config.toml
num_hidden_layers = 13
hidden_size = 96
n_experts = 32
experts_per_token = 4
d_expert = 64
d_shared_expert = 0
hidden_act = "xielu"
moe_layers = [1, 2, 3, 4, 5, 6, 7, 8, 9, 10, 11, 12]
n_empty_slots = 8
router_score = "sigmoid"
normalize_top_k = true
routed_scale = 2.5
balance_loss = 0.00363
balance_bias = false
router_noise = 0.1
init_std_router = 0.0287
lr_router = 0.000986
vocab_size = 4096
norm = "layernorm"
norm_eps = 1e-06
tie_word_embeddings = "early"
optimizer = "cautious_adamw"
learning_rate = 0.00174
beta1 = 0.95
beta2 = 0.98
batch_tokens = [65536, 131072, 196608]
max_seq_len = 256
train_tokens = 700500000
max_steps = 5814
dataset = "wikipedia_en"
Below are experts of layer 10 (counted from 0) of a mixture-of-experts language model. Rows are named router (the router's row for the expert) and show model dimensions 48-95. Each number is 128 + 32 x the weight over its row's rms, rounded and kept within 0 to 255. Numbers have three digits each.
After each expert's rows: "gets" lists some tokens that make up at least twice as much of what it gets as of all text. This comes from a sample of Wikipedia text that the model never trained on. Tokens count by the router's weight.

# expert 8
router:140123178098091074124095138169130145097127183105125083130230077115139123128105155096136136130112131176168108151135131068114184144177114117153117
gets: " c", "2", "c", " h", " se", " re"

# expert 31
router:148142099066144107194088156154165167116122150077158078128137129083134133145079122108111139135105101150144195112142111093144152126167136137184074
gets: " in", " E", " In", " an", " re", " un"

# expert 3
router:146132138086183118095034108092071152160119119120178124133161141092114120176051168151108151139130091097137154131171122089131131123182114144149128
gets: " ", " (", " M", " m", " =", "–"

# expert 16
router:138118078112143135142140128100129129098091157092160127167167077136180081151099138102141168147120131108146105177155069066136159148176131166132089
gets: ".", " and", ",", " was", " is", " as"

# expert 27
router:109130124076145121105114158095079145097106235135211074117194143141125155151073134118106154082104116158166099131149142140177177109132140142106078
gets: " C", " P", " c", " p", " d", " D"

# expert 20
router:148156099132157119099069179078064163101111160155166126115127115103201136113100161138141146125142149147061093169169114121235136193138179119114140
gets: " F", " f", " G", " W", " P", "f"

# expert 6
router:145139138104117066122108170101103170132099180153120119101207108116127089116084106148156192127171126116149170122167075126120149129156096121170084
gets: "s", "a", ",", "es", "ers", "\""

# expert 23
router:113177187091118105089114133120137096065142111123171094088146087124102165121109183121124124132160097140154191198140093070146185156147121121143104
gets: "m", "r", "l", "om", "im", "st"

# expert 0
router:200092111109112078148106168144153139128108100115149148150165081102119126128113158098142191103102134147133182169164104123132143104130137176140091
gets: "al", "ar", "u", "ur", "an", "el"

# expert 15
router:179179104055173157136120131092114144099090141111165060177100059111123063181121110156119144119136134156146143187148075093134160083131160113139077
gets: "ed", "ing", "ated", " was", " of", " with"

# expert 17
router:171179171115168123170068105101063086121137156120177118129128112113150119174071079089176186138109128133133121143203117166160136184163099128164170
gets: "\n", " (", " ", "-", " \"", "–"

# expert 22
router:124135163112126127096096167069124135093068186123174165107165126097159109123093144130166121174094078128111119171145130108173193113108146117152148
gets: " b", " t", " l", " r", " B", " w"

# expert 1
router:160157144116135038114113087113149157111114140124151158129153048091150109176052190112103161149119146150123111179165115109143146136161152133173054
gets: "0", "9", "2", "8", "5", "6"

# expert 2
router:114117100106164130132102143124115142130169118114137094099145111135137082130100143074149172103162096117062140114172105111145151164136141152164059
gets: "\n", ",", "0", "3", "9", "5"

# expert 18
router:125142094119143104160118144142171166116111162105152089119120087102124138132063113112083174159095096143139103135173125139173198108168134123168108
gets: "0", "2", "3", "1", "4", "5"

# expert 28
router:131109140075116135103022117157116151147098150104173119088122097101103132186074171122192148157160126172120155109183106103141174156188148139192140
gets: "1", "9", "2", "0", " ", "8"

# expert 25
router:148179145101159115159092145126141144122126194123209126110187100170105097161140145067145172118133102131135119135090084134130140158113162093120078
gets: " |", "0", "|", "6", "%", "4"

# expert 11
router:196162111111168104128118114105112176105100175112156093081165082103146107186116156107136194147084088126092152124149050128151146098175107123190098
gets: " the", " a", " of", " and", " The", " an"

# expert 9
router:132172173127158090126137115080135150118088175139141132067174046125129102161124172105162180119083111189092140147142062100171156105142101149190084
gets: " the", " a", " The", " his", "The", " one"

# expert 29
router:166119121111151138150052129086102189102118167085181131110129103116108087183112130118166160118118127105137161167189090146207159145143124083180054
gets: " in", " of", " to", " on", " for", " by"

# expert 19
router:152128170107172097081082125098081161117114120157161098134141128145152157147130114172122156114160105131103110158161107117154139149120125129201109
gets: " K", "h", "z", " H", "i", "k"

# expert 5
router:158164075084131116080075131129112188132096155160144098166140144145123109151108121104109189097071135163139091145114104141171168146204169151153119
gets: "ac", "it", "ab", "at", "op", "ap"

# expert 7
router:130109102094159087082121159151152128078134140116184061083108117147136134121092162085143217138118149109131089159169081098114139135145090131156097
gets: ".", "\n", " |", "-", ")", ";"

# expert 4
router:115115142118145094094073153146145113102165141174217089117122141170117112171110131079145170130103144137126141155116063120188107152133131120144135
gets: " |", "|", "-", ":", ";", "=="

# expert 13
router:177117148104122121107104118149100115135122163141134115133138089076122081185120094078142200176150146153110111133105074082143151099170111105133088
gets: "\n", "==", " ==", "===", " =", " career"

# expert 10
router:148178142081146097113110146125150162139132122106168083142134112193110109154150108113164109130112112129099147135158089101153181170194118101118143
gets: " R", "-", "'", " r", " part", " un"

# expert 12
router:152088175112110079176066134085158178154120200125184088076137092110149121135163137130176133130101124123178116118164105069165172084151112141153131
gets: "2", "1", "3", "0", "4", "5"

# expert 30
router:106074205066161143065078185141170161126119153113154152085174104193168091147085132131114162097111124132077136097170112097092164081166104154134106
gets: " ", ".", " V", " v", "1", "9"